config.toml
n_layer = 13
activation = "swiglu"
qk_norm = false
attn_scale = 0.125
tie_embeddings = false
init_std_o = 0.0221
init_std_down = 0.0
optimizer = "muon_variant"
lr = 0.00431
grad_clip = 0.5
steps = 11803
Below are experts of layer 7 (counted from 0) of a mixture-of-experts language model. Rows are named gate (a neuron's input weights, with its number), up (a neuron's input weights, with its number), down (a neuron's output weights, with its number) and show model dimensions 192-255. Each number is 200 + 30 x the weight over its row's rms, rounded and kept within 0 to 999.
Before each expert's rows: a language model's description of what the expert responds to; "comes before" lists some tokens at least twice as common just after its tokens as in all text. This comes from a sample of Wikipedia text that the model never trained on. Tokens count by the router's weight.

# expert 38
Digits inside codes, model numbers, postal codes, chess notation and numeric tables, such as A38'0', e'4', Bc'5', 682'9'0.
comes before: " |", "/", "0", "5", "7", "4"
gate0,206,190,248,269,223,180,213,155,210,262,272,237,191,189,186,207,180,207,238,116,209,187,172,169,234,220,190,165,170,281,161,240,244,182,195,203,192,195,235,186,111,176,164,221,192,171,186,197,131,220,245,172,195,186,227,222,214,173,206,230,236,204,209,200
up0,207,197,179,270,226,251,192,189,187,242,219,228,192,186,197,208,196,207,194,197,159,205,180,204,208,248,174,163,182,211,194,230,200,213,184,216,171,189,205,181,173,165,162,188,214,228,213,218,203,226,220,172,155,192,186,217,234,142,198,205,204,196,192,187
down0,172,198,214,151,184,172,195,182,209,178,195,157,148,181,171,154,216,198,207,216,186,216,248,257,164,201,172,198,234,207,140,225,218,211,172,202,169,182,188,196,234,236,155,212,149,216,227,212,213,132,226,175,224,243,188,128,181,239,215,179,232,167,161,124
gate1,236,207,212,180,224,176,162,176,198,220,198,238,286,248,203,184,237,212,239,191,223,175,193,176,182,188,193,162,216,173,149,192,217,215,258,164,267,216,218,225,234,237,234,211,206,232,176,189,206,191,172,200,223,173,163,163,228,153,222,218,230,194,222,203
up1,208,168,178,195,167,249,246,203,195,221,216,185,160,126,211,227,195,196,165,206,196,221,223,216,199,185,204,284,217,219,220,215,199,202,188,198,192,208,175,186,138,156,215,177,235,162,201,183,162,188,182,162,222,227,290,192,163,219,174,200,190,240,179,147
down1,191,234,214,233,220,210,247,178,224,110,206,271,222,194,182,168,174,231,174,212,201,165,208,198,189,179,182,173,166,265,197,156,198,184,237,218,184,193,184,216,221,147,192,207,177,149,166,204,169,200,157,168,202,171,169,213,217,200,232,222,207,226,212,187
gate2,134,147,197,188,217,206,211,201,203,225,211,187,174,220,207,215,116,218,175,215,194,170,192,190,243,194,197,150,178,251,234,170,179,209,188,200,221,154,182,177,163,177,185,228,195,172,186,240,242,217,241,261,200,204,210,201,194,253,207,181,227,158,172,162
up2,240,222,194,186,208,227,187,229,237,179,241,212,185,146,234,181,224,192,232,202,155,146,266,177,173,219,204,178,218,144,162,221,165,192,235,197,187,227,217,217,222,187,225,203,228,204,236,175,175,196,113,125,182,263,167,208,173,190,233,269,199,256,245,238
down2,188,145,189,196,152,199,215,187,163,223,197,203,165,164,192,223,213,171,192,230,196,209,207,205,224,243,201,235,178,208,195,203,246,203,202,269,188,217,229,157,228,232,215,198,182,203,196,156,160,190,171,223,241,231,206,163,168,207,191,198,194,144,198,192
gate3,183,218,122,201,201,196,143,123,188,211,187,165,190,187,176,231,233,187,213,162,176,212,177,175,213,206,205,239,208,280,174,217,197,166,209,173,245,167,199,189,204,206,157,232,200,210,238,164,204,278,214,172,232,183,212,188,173,219,199,249,240,172,221,194
up3,168,164,214,200,209,211,184,139,227,207,199,178,193,228,237,203,165,202,189,196,223,257,152,231,213,214,191,221,234,227,101,260,234,212,153,201,137,176,215,236,207,223,204,191,195,182,176,149,223,201,211,202,223,227,202,235,222,208,219,207,163,193,174,179
down3,232,197,188,162,219,202,227,140,152,168,164,195,131,223,131,131,121,222,125,196,168,188,183,242,199,240,187,217,177,153,262,227,144,229,237,184,165,167,172,169,135,251,165,221,185,243,182,240,175,200,153,192,206,175,235,241,227,266,142,173,139,200,198,200
gate4,154,177,190,250,199,174,222,217,200,171,200,215,176,146,205,184,163,196,224,187,212,171,170,231,220,185,200,203,180,244,158,196,149,202,236,180,166,242,198,155,200,188,186,180,177,195,242,256,222,179,246,190,229,179,184,201,228,151,238,199,207,212,207,135
up4,177,207,245,208,204,216,184,206,235,163,215,199,203,159,203,203,182,205,206,160,184,217,212,191,235,177,204,202,228,232,190,185,231,189,200,185,174,200,224,164,129,210,187,157,168,238,202,200,192,157,231,234,156,192,173,199,200,184,193,190,230,226,266,158
down4,173,154,199,222,198,223,192,253,174,156,273,229,260,183,202,148,190,219,174,202,155,207,205,193,186,206,184,225,177,196,272,223,207,239,171,166,220,190,208,167,189,178,165,155,159,162,242,218,147,202,173,161,180,175,151,182,208,209,159,229,161,184,205,202
gate5,224,223,250,210,221,197,161,190,174,209,157,227,230,171,164,191,181,235,153,204,215,181,173,243,215,178,197,151,201,158,203,217,215,175,207,215,229,180,201,218,169,281,184,192,111,200,203,206,200,193,227,202,205,202,135,196,193,228,194,211,243,153,203,205
up5,183,196,194,240,186,241,186,253,233,186,207,180,189,177,237,209,188,177,231,149,217,228,167,211,208,209,201,217,198,226,217,166,205,235,214,130,198,200,189,142,210,205,212,165,222,258,204,177,211,204,182,201,160,223,202,221,206,166,208,174,143,238,243,178
down5,223,179,198,192,251,197,177,226,226,182,195,151,201,177,157,208,184,123,205,242,205,178,191,207,204,215,193,171,156,184,177,209,280,229,156,262,187,205,144,207,146,135,134,195,155,203,237,209,181,240,176,189,210,211,230,232,174,164,174,171,185,184,175,209
gate6,233,185,207,184,193,128,144,225,189,205,175,184,225,220,194,193,236,213,224,174,183,221,219,244,232,193,202,202,188,137,132,200,182,249,170,197,192,198,212,221,191,182,180,184,235,223,206,196,195,243,225,170,217,204,233,181,173,197,194,182,189,172,180,228
up6,210,184,222,203,180,245,225,182,217,218,233,189,178,182,159,187,241,218,210,232,186,256,214,191,196,199,251,201,229,227,200,204,184,159,176,207,201,199,176,233,146,203,202,207,175,205,199,215,207,199,229,221,146,209,191,224,187,163,182,222,219,205,187,206
down6,172,187,235,228,163,187,191,224,172,210,179,177,247,181,223,193,161,229,216,222,165,204,199,172,157,165,222,132,213,203,193,212,197,224,221,223,166,128,247,217,211,151,163,157,222,207,178,161,164,197,216,145,248,175,174,211,184,190,204,170,202,135,197,234
gate7,200,189,162,188,171,178,195,186,208,192,220,215,221,178,212,186,167,183,177,243,208,171,185,189,250,170,198,214,201,225,197,177,220,294,165,245,215,195,215,207,208,192,175,163,157,160,167,218,237,215,247,232,170,146,169,198,186,222,217,174,92,163,147,139
up7,194,191,175,210,167,163,248,228,229,231,226,189,222,223,204,184,207,181,173,203,223,196,205,192,225,228,216,206,174,254,225,183,187,238,194,207,225,171,220,190,205,164,177,161,203,216,189,196,208,186,267,226,172,168,164,201,168,221,202,195,128,188,187,181
down7,141,162,219,197,174,197,272,268,145,186,198,223,209,147,249,198,198,194,238,202,195,187,259,229,175,201,227,245,168,245,225,208,224,203,160,235,206,199,195,205,231,171,207,204,173,204,210,228,203,180,214,203,200,225,195,187,154,247,248,221,183,218,253,163
gate8,213,223,218,202,201,192,222,171,209,174,185,179,220,128,212,194,169,210,181,197,190,128,157,195,185,167,219,228,181,192,214,201,202,188,223,161,151,177,173,252,164,168,206,178,170,202,201,168,168,231,134,270,181,168,239,208,184,189,206,196,250,251,256,169
up8,174,201,168,172,201,182,186,214,179,226,219,198,188,227,196,210,245,199,213,174,218,288,204,191,208,239,149,220,210,195,186,212,188,142,192,231,209,228,235,165,241,224,201,188,225,169,187,237,246,176,251,141,215,235,193,230,215,236,170,200,192,158,156,222
down8,206,208,195,231,210,210,222,150,184,201,223,164,220,176,199,334,162,191,188,200,202,196,230,212,242,210,287,197,165,194,204,185,191,213,177,255,196,238,189,231,213,219,218,189,195,189,218,182,184,222,131,186,180,157,188,190,175,190,179,170,175,222,180,211
gate9,214,166,161,216,188,240,181,144,189,188,209,156,226,195,202,264,223,185,149,206,255,258,168,221,168,234,252,139,227,164,189,215,173,167,183,218,220,214,169,185,210,196,144,179,204,185,171,113,193,226,198,233,186,191,199,205,214,185,212,204,208,223,236,224
up9,126,219,241,136,242,166,214,240,174,236,206,223,191,202,223,194,189,201,230,162,188,197,199,199,216,187,170,227,183,203,177,211,246,184,214,180,185,199,247,200,181,216,222,210,159,220,208,228,183,188,215,199,181,210,202,213,189,191,133,215,200,182,147,175
down9,121,135,230,235,193,181,146,134,195,191,222,216,185,210,195,218,195,141,158,255,206,192,159,187,223,189,163,211,167,178,251,175,199,248,92,215,235,213,200,210,226,199,230,180,197,149,189,168,188,194,192,183,192,208,143,228,286,156,177,223,246,179,203,193
gate10,216,208,241,180,161,242,255,188,227,190,187,198,263,192,178,170,165,209,221,227,157,203,224,132,187,171,189,184,152,183,153,228,207,221,163,229,189,228,244,187,175,247,180,191,155,228,200,198,176,244,240,205,196,213,217,199,233,257,262,180,214,169,191,206
up10,213,166,246,160,180,214,258,210,226,260,203,179,232,204,167,196,170,224,200,181,157,188,255,186,183,198,198,172,99,208,180,207,238,226,134,223,194,184,248,194,185,209,207,180,183,260,215,221,211,217,248,254,183,152,208,183,234,244,260,199,168,181,213,169
down10,178,201,197,188,177,213,201,181,168,194,208,204,197,198,189,221,165,235,220,236,235,222,205,210,221,177,266,179,215,254,169,243,199,207,159,201,240,213,200,254,176,195,259,253,238,195,148,185,211,230,213,287,178,175,201,182,189,166,189,217,200,165,189,211

# expert 63
Closing parentheses and quotation marks ending song titles or bracketed asides, often in tables, e.g. "Happy Birthday", "(road)", "(66.9)".
comes before: " |", " (", " is", " and", "-", " |\n"
gate0,196,149,237,168,223,260,188,237,199,256,175,218,243,205,174,202,226,186,198,122,192,194,207,121,165,198,166,205,196,222,169,245,187,172,242,197,154,188,189,180,158,188,196,245,147,198,211,125,193,196,217,217,144,208,187,168,176,161,257,202,209,239,173,188
up0,238,130,181,198,239,268,218,251,218,189,167,226,228,188,188,194,252,184,221,150,195,194,239,141,176,184,187,199,211,198,183,242,229,186,197,186,232,206,196,210,215,179,192,240,171,192,238,180,245,225,220,246,175,257,184,168,219,169,216,208,190,204,168,198
down0,240,188,193,143,193,194,214,218,225,213,165,230,204,184,243,181,193,229,193,183,227,202,160,106,202,165,246,204,204,189,194,193,193,217,186,262,202,232,190,179,186,224,212,274,210,250,212,188,205,190,214,197,211,220,173,172,198,228,197,260,241,166,213,213
gate1,210,212,224,251,227,221,154,193,217,217,232,169,215,207,197,204,230,214,198,212,179,163,252,188,211,227,211,186,199,223,135,212,227,178,243,214,201,173,199,144,232,199,188,231,240,236,181,180,225,194,166,181,211,228,210,200,250,187,207,191,190,159,148,172
up1,208,208,205,257,241,178,222,210,194,214,215,175,205,154,178,204,203,198,235,207,157,222,170,265,213,212,181,234,176,215,216,178,243,171,203,197,212,198,184,211,180,201,180,180,172,184,157,194,217,183,170,177,207,228,215,204,217,199,137,184,187,226,192,230
down1,179,186,185,217,217,186,244,248,174,195,232,170,186,179,202,174,197,182,174,167,194,199,217,196,238,189,281,120,188,240,188,192,183,229,217,147,176,142,229,133,178,219,169,199,200,191,251,208,270,170,203,181,167,200,175,216,228,195,214,214,180,179,160,215
gate2,215,186,222,152,208,189,244,210,162,249,199,204,195,196,196,156,213,196,219,182,186,190,207,194,204,208,207,181,205,219,216,161,169,145,192,273,224,193,183,174,181,218,280,171,187,170,208,243,201,185,235,227,173,248,162,200,177,213,171,197,194,199,195,211
up2,212,202,135,253,215,226,148,187,222,167,176,199,217,185,178,222,191,203,176,214,191,231,199,178,169,195,193,227,199,201,174,197,223,235,224,175,160,217,198,248,215,208,145,257,208,204,193,147,216,203,151,221,240,158,220,187,223,171,195,189,219,213,191,160
down2,205,211,228,160,262,189,226,232,239,193,244,184,210,204,195,172,168,171,268,207,184,183,224,220,182,225,197,183,198,174,152,166,215,193,179,184,234,200,165,204,211,187,153,237,161,253,138,190,198,160,232,228,132,163,173,188,194,212,201,209,190,136,247,209
gate3,187,194,191,222,220,175,211,204,165,192,177,183,131,209,199,193,226,178,234,228,189,170,178,213,219,211,179,217,151,184,162,194,202,197,179,223,168,204,168,196,189,232,203,177,209,209,169,241,129,216,251,218,174,174,191,184,173,173,179,227,227,208,204,233
up3,163,197,176,257,220,169,201,187,160,164,180,205,164,188,210,214,195,229,211,166,183,178,204,235,204,174,224,224,185,194,203,218,180,240,241,259,121,195,170,215,180,227,201,190,179,207,155,252,154,262,238,212,176,149,198,217,173,173,149,239,213,191,230,176
down3,187,214,206,197,208,230,159,192,251,173,185,171,248,203,179,240,209,220,220,173,212,260,170,194,231,119,158,223,214,226,262,171,258,207,190,169,206,219,189,225,223,195,173,233,270,227,191,233,124,222,205,220,185,199,208,228,204,142,241,181,193,250,221,108
gate4,199,181,227,179,197,215,153,149,119,189,180,177,179,194,226,186,164,213,205,187,173,250,183,156,139,216,191,191,168,198,257,204,248,240,169,246,176,206,201,166,205,215,224,191,219,189,191,248,194,165,170,203,243,169,197,202,237,191,171,228,188,164,221,225
up4,209,223,181,204,213,197,188,183,228,251,202,179,180,176,197,211,305,186,201,219,208,170,223,245,239,211,188,186,179,169,223,211,168,262,219,157,202,227,194,248,147,210,210,173,219,193,187,188,196,259,187,143,158,263,230,219,215,184,165,234,263,193,170,165
down4,249,171,173,161,236,253,215,223,267,184,193,173,208,184,162,202,176,224,215,173,189,204,185,173,175,188,223,156,190,196,237,189,215,225,154,169,205,199,248,194,204,193,214,214,236,219,208,198,218,125,219,230,216,171,189,229,238,207,212,223,219,137,188,202
gate5,208,176,155,218,241,235,226,160,197,161,144,251,158,178,201,198,170,221,213,178,221,170,171,181,213,176,217,219,220,263,205,244,198,234,196,247,153,204,221,224,184,192,217,169,190,167,199,154,203,216,175,162,253,209,175,145,184,202,191,200,204,156,183,246
up5,181,212,160,249,198,217,185,242,202,234,215,149,251,218,219,192,224,179,209,231,218,216,217,188,181,197,189,188,220,226,173,150,198,196,197,197,210,220,209,180,229,196,192,231,148,247,155,202,198,201,202,204,129,180,214,228,189,206,167,171,190,235,196,230
down5,197,165,186,217,253,274,178,218,171,195,164,177,175,156,183,157,209,249,196,158,225,171,209,159,187,179,161,213,176,178,247,268,182,156,215,241,221,241,220,209,185,197,184,147,219,152,172,181,200,223,171,176,174,219,171,248,192,155,221,196,192,141,238,249
gate6,182,146,185,182,120,220,220,275,207,184,158,225,232,207,202,204,203,201,181,227,248,180,218,209,158,235,139,224,197,199,211,201,203,160,203,251,235,195,216,188,205,167,191,236,192,254,220,235,217,188,215,193,258,213,175,179,197,224,201,130,172,213,180,217
up6,206,228,228,219,190,194,235,173,217,210,190,196,191,187,188,233,192,139,255,191,207,194,210,184,211,239,232,221,243,280,142,184,182,158,157,144,194,179,186,212,196,181,195,245,231,229,179,144,243,190,232,222,176,241,200,216,227,202,234,168,124,228,223,211
down6,174,215,239,170,242,179,223,184,187,183,182,156,181,203,187,159,196,171,216,188,195,219,208,186,188,220,208,168,230,197,162,207,171,254,205,158,179,175,198,177,206,185,209,172,168,225,209,178,219,226,158,151,197,205,190,210,247,237,230,212,219,223,224,242
gate7,199,251,237,237,178,238,181,174,240,174,185,153,256,192,161,205,175,188,224,174,195,194,248,206,180,214,211,176,178,228,198,153,155,184,215,162,238,176,184,219,209,222,197,217,245,233,228,267,172,188,156,186,165,198,174,181,214,181,223,186,237,232,213,181
up7,181,208,179,248,219,197,254,182,197,173,241,171,227,211,211,192,147,215,206,229,205,179,192,209,215,167,210,166,194,145,204,180,142,181,220,124,233,176,207,192,210,217,226,208,169,153,207,207,195,153,183,212,180,197,139,201,155,196,205,196,274,167,256,168
down7,182,185,223,167,203,185,205,154,143,186,217,210,170,160,216,202,179,148,266,164,199,177,237,211,216,220,163,203,199,199,171,131,191,193,211,246,159,199,147,190,160,212,246,216,168,163,240,188,220,172,209,188,191,177,205,200,200,209,260,198,157,224,245,248
gate8,212,219,166,226,208,236,209,252,195,257,197,180,217,193,198,192,205,197,177,197,248,180,186,251,197,178,144,209,234,148,201,217,189,175,224,165,161,202,197,183,200,188,214,193,224,242,189,199,179,165,190,250,176,220,154,174,186,139,169,208,187,200,162,169
up8,233,231,213,187,254,186,191,250,206,229,176,226,165,228,221,193,179,163,203,227,190,203,216,192,177,184,168,194,213,214,179,186,191,199,231,158,156,203,171,148,191,144,207,216,181,239,164,189,152,187,214,182,196,224,221,200,229,205,221,207,186,177,153,189
down8,190,196,179,208,175,210,222,190,223,214,242,199,227,230,232,225,208,143,180,204,178,226,235,169,208,219,204,206,181,218,227,199,176,164,199,203,204,254,205,201,227,157,160,219,199,195,240,187,175,210,224,211,217,159,199,174,196,142,195,188,190,157,234,197
gate9,223,171,204,186,216,231,141,159,150,168,176,172,202,222,232,224,151,205,184,232,208,139,283,207,203,200,188,246,204,193,179,225,261,166,164,189,190,232,177,258,201,220,182,186,140,217,207,200,185,179,204,208,210,199,210,191,227,198,192,221,246,193,192,253
up9,231,229,252,178,231,195,152,166,194,199,174,192,162,190,215,196,187,200,172,210,213,167,257,200,175,221,181,215,207,187,164,209,261,158,171,202,197,226,211,247,186,226,199,218,170,188,192,204,202,206,207,229,205,228,162,191,250,202,169,222,192,182,157,248
down9,220,203,206,196,179,225,214,245,178,158,207,199,218,252,142,233,187,262,166,157,185,209,183,189,177,173,190,182,233,207,190,256,193,194,170,190,197,231,163,141,174,278,158,232,188,209,154,241,145,278,196,172,187,184,212,226,203,233,284,210,226,223,200,178
gate10,245,152,186,198,184,240,204,161,200,207,169,193,161,158,186,183,167,237,251,191,166,210,212,161,209,213,204,175,206,240,213,227,198,101,169,213,132,190,226,242,232,196,171,199,189,220,157,213,208,211,220,214,171,231,183,193,189,237,209,220,231,196,190,232
up10,228,203,233,182,194,237,198,179,147,206,170,189,160,197,232,191,201,227,210,220,156,223,203,178,223,204,211,196,158,194,188,238,271,142,181,147,169,173,224,235,204,161,231,218,189,202,186,222,180,204,219,214,199,179,183,209,218,193,214,253,239,205,157,242
down10,140,196,203,209,191,200,223,203,143,207,196,247,203,187,188,150,227,154,217,209,205,214,188,211,185,194,225,198,226,198,210,232,162,221,212,216,189,193,181,215,217,268,142,188,234,271,197,164,223,220,223,186,182,208,219,184,185,203,198,212,265,211,199,122

# expert 3
Commas ending a clause, list item or place name in running text, before and, which, but, e.g. "Greenwich, Robert", "Somerville, Alabama".
comes before: " and", " which", " but", " the", " he", " who"
gate0,194,235,236,255,186,147,215,159,203,199,159,228,168,218,175,212,176,151,214,225,175,158,246,243,185,215,157,208,156,193,211,199,205,122,191,227,187,209,199,176,177,242,214,191,224,251,264,206,274,181,201,223,226,178,225,209,191,219,144,232,164,213,188,221
up0,172,210,143,189,132,154,248,235,223,127,180,174,202,214,176,211,198,191,219,203,205,172,220,223,216,163,199,191,225,198,130,225,142,239,257,208,198,227,213,225,196,208,207,141,225,214,191,236,187,175,195,190,260,221,211,219,190,226,162,192,178,235,176,232
down0,186,165,186,209,221,202,213,196,186,196,242,223,222,197,175,205,242,173,160,169,222,182,166,236,185,230,149,203,247,228,210,140,247,201,199,194,174,245,202,193,218,173,160,176,249,187,234,228,171,186,252,191,154,149,157,145,249,215,166,164,178,195,225,166
gate1,158,175,127,189,151,167,227,197,134,193,148,245,217,187,179,226,184,158,225,280,150,195,150,219,179,181,168,203,175,198,147,230,163,213,150,183,230,171,179,225,204,196,213,152,200,159,164,165,198,168,193,189,229,210,188,227,186,223,173,199,165,192,197,239
up1,224,219,241,227,215,188,184,173,261,225,228,186,154,182,197,152,201,258,172,106,235,229,203,176,193,167,215,212,153,207,209,209,200,251,237,178,206,222,219,228,232,189,203,221,147,217,185,208,175,250,249,168,152,230,193,211,201,176,215,234,182,219,187,202
down1,230,190,142,251,202,250,225,217,131,196,161,164,232,239,148,199,199,182,226,188,145,208,211,220,203,211,189,210,192,219,176,167,182,171,201,215,219,209,141,247,172,177,221,199,187,137,234,200,259,184,171,249,220,244,212,272,228,220,160,194,171,194,248,198
gate2,201,116,215,168,224,174,209,257,137,162,164,256,222,235,220,208,177,210,168,137,170,188,222,208,202,202,212,254,228,196,197,197,211,197,227,199,158,185,210,188,188,192,247,183,155,180,173,223,213,203,194,224,136,227,227,210,196,223,232,232,203,170,195,196
up2,193,241,156,183,128,157,187,194,257,190,234,142,221,167,191,193,221,185,197,200,211,225,191,192,205,186,214,203,183,180,211,219,211,156,222,191,242,242,221,200,198,223,193,198,282,227,209,176,171,211,200,183,180,218,173,183,185,187,226,174,183,204,241,167
down2,207,223,221,185,190,181,189,226,214,231,174,261,209,167,139,167,148,219,196,186,191,166,158,180,249,203,191,215,214,179,232,186,201,189,167,197,213,234,196,232,172,222,224,185,196,210,262,193,106,178,168,304,145,189,199,180,178,146,261,189,218,209,254,195
gate3,212,205,222,270,197,182,206,199,192,192,179,223,167,171,201,180,176,232,238,200,178,181,223,272,161,210,194,225,193,188,265,220,220,152,167,277,164,218,168,174,200,228,168,165,257,188,202,164,252,253,208,210,193,225,204,234,181,194,155,167,252,179,231,286
up3,201,240,217,138,225,154,184,200,197,214,207,227,196,215,184,208,228,195,136,214,213,182,139,176,203,188,185,236,215,198,185,209,173,230,220,134,219,191,212,250,208,153,210,204,206,170,169,197,212,213,210,195,187,175,189,166,233,189,230,232,223,228,158,109
down3,197,198,188,202,145,202,134,190,185,205,197,210,194,222,166,189,213,188,202,232,237,190,206,182,156,199,97,216,270,199,197,194,213,182,235,186,226,198,189,182,191,204,211,128,217,203,154,255,262,173,227,183,203,128,143,201,134,181,150,210,216,206,243,161
gate4,223,174,163,207,232,193,184,167,191,212,228,178,220,237,186,169,179,196,220,165,198,275,196,289,183,193,200,220,189,192,209,197,159,245,274,211,148,184,221,160,193,199,200,154,174,177,188,148,221,242,233,207,242,201,203,193,211,162,191,178,247,192,212,216
up4,203,221,176,209,219,188,247,172,218,202,186,198,220,237,174,170,239,227,205,177,161,220,196,258,175,200,193,194,155,148,158,201,141,194,202,230,236,196,217,200,161,210,198,172,155,203,182,136,176,237,197,199,212,231,175,193,200,181,187,210,222,251,174,215
down4,155,196,188,228,240,196,205,162,191,194,236,239,245,196,232,198,179,162,251,209,185,153,248,164,172,195,199,175,247,159,217,227,180,212,177,249,252,206,163,169,212,244,161,197,201,179,194,203,139,185,220,215,174,153,212,203,191,202,174,194,146,148,223,236
gate5,199,156,217,209,233,173,206,216,194,211,180,198,245,214,209,238,142,169,227,199,177,167,193,191,191,237,157,185,160,179,209,211,193,250,155,273,140,161,204,236,213,188,226,184,200,237,207,183,129,172,200,202,193,278,289,196,200,230,153,189,220,232,164,199
up5,158,242,188,199,161,242,197,214,189,161,222,184,190,159,214,173,205,224,203,189,216,251,206,247,195,202,218,184,230,192,181,191,216,161,231,170,273,248,202,186,204,199,232,199,173,182,207,252,224,245,185,212,206,152,188,193,185,212,206,221,212,132,185,212
down5,238,181,183,202,195,214,139,244,195,159,183,214,215,222,144,170,211,275,173,243,162,215,235,160,184,175,195,164,220,231,235,224,200,204,189,223,181,194,177,150,248,240,270,193,224,181,218,199,214,220,188,227,235,190,161,222,199,183,185,220,173,227,163,165
gate6,220,164,261,166,216,206,247,211,197,235,160,184,170,148,199,189,168,184,167,166,188,188,267,200,213,178,175,198,188,206,211,222,222,216,260,215,222,184,206,182,219,188,217,136,210,213,219,192,221,145,180,186,258,107,160,195,214,251,236,221,194,162,172,177
up6,192,129,235,209,220,224,229,159,213,220,208,220,166,203,190,210,145,176,139,172,266,205,216,253,215,228,178,175,193,196,183,231,214,176,238,211,191,224,170,182,198,240,200,199,243,189,232,130,221,198,173,214,290,210,205,154,228,161,245,251,171,202,167,211
down6,233,219,251,185,169,183,210,129,155,271,175,179,217,196,228,112,189,252,150,180,208,179,214,253,207,138,207,211,246,226,221,203,186,210,192,216,229,187,216,226,210,193,234,209,234,181,227,166,208,203,187,185,235,170,202,207,148,179,203,205,183,248,211,223
gate7,182,206,219,195,214,195,270,219,219,226,195,234,180,224,202,216,199,198,201,144,208,183,249,184,169,233,197,186,218,201,157,225,232,155,184,217,177,218,232,217,187,227,230,212,161,233,183,209,225,216,186,258,187,252,204,213,196,202,189,235,188,266,179,199
up7,218,149,266,173,270,182,224,207,155,208,179,177,202,203,211,218,216,180,192,183,235,224,216,246,216,197,226,163,208,181,150,233,213,124,215,171,250,188,228,250,231,224,179,222,193,146,185,174,193,177,214,198,193,229,207,207,169,232,180,192,204,187,194,240
down7,267,204,173,221,186,200,193,212,211,174,186,221,239,189,195,166,230,192,188,190,235,157,237,220,153,223,187,212,217,173,156,176,226,210,169,176,191,190,181,200,257,174,224,205,184,180,189,250,183,210,173,138,168,218,216,191,243,183,190,228,237,234,177,139
gate8,245,226,188,145,202,219,202,238,150,179,198,112,204,137,204,226,189,188,216,291,184,245,227,230,216,147,198,167,203,141,186,198,207,211,161,224,208,191,229,187,148,188,208,207,206,206,200,218,160,176,214,215,194,183,218,204,213,215,202,199,214,199,170,204
up8,182,191,221,230,222,169,187,95,243,224,173,232,176,195,189,191,210,203,217,201,221,173,181,226,215,249,182,149,193,244,180,188,193,197,224,158,196,235,202,242,252,228,225,177,208,214,208,170,246,166,225,254,208,231,202,198,178,210,152,175,186,144,224,196
down8,199,212,166,217,227,169,151,136,131,216,189,183,179,205,205,153,181,215,186,166,205,159,177,265,187,212,197,258,196,192,230,267,142,155,205,211,208,229,248,168,146,249,220,192,222,156,177,177,182,199,198,246,185,177,212,217,225,185,207,228,214,201,215,235
gate9,228,179,174,190,200,176,229,190,196,220,218,211,189,234,212,253,210,119,150,190,204,257,222,164,173,248,213,196,136,248,205,191,182,175,243,192,222,179,193,209,191,234,249,179,216,188,192,211,252,177,210,191,174,261,188,240,180,222,183,173,216,206,240,203
up9,190,189,183,224,196,215,218,216,178,185,171,165,190,176,160,155,165,272,194,163,164,174,200,220,218,183,204,172,268,149,203,237,177,230,169,246,183,249,175,161,231,171,168,199,204,193,188,224,154,219,202,197,203,182,224,166,213,202,233,204,225,212,127,176
down9,197,212,182,170,148,180,279,199,149,197,237,206,170,213,182,198,224,182,173,165,196,223,165,201,202,265,212,190,173,206,198,263,163,142,243,166,165,201,214,182,221,231,198,215,168,170,181,201,156,213,212,233,164,231,213,203,233,200,226,174,206,193,246,160
gate10,234,195,177,175,212,200,205,218,236,200,193,172,257,234,183,206,197,158,206,175,266,203,178,194,251,195,257,226,183,206,214,209,219,228,186,161,152,226,209,152,240,177,186,156,162,201,242,242,209,190,226,242,193,245,208,226,165,198,247,197,197,197,226,183
up10,221,137,208,249,223,248,146,202,166,158,206,184,165,163,182,173,198,187,207,237,223,211,250,181,134,218,197,194,219,178,192,161,220,203,213,205,192,182,207,207,218,186,226,207,190,215,147,232,227,186,210,202,183,171,163,190,214,197,172,221,205,119,206,217
down10,199,278,155,165,201,171,200,206,184,233,198,233,180,201,207,175,168,218,147,165,190,225,155,157,203,236,272,199,160,186,193,235,209,207,232,182,149,173,228,181,232,204,226,145,184,226,202,177,173,226,218,164,219,213,216,204,167,267,221,158,176,226,230,241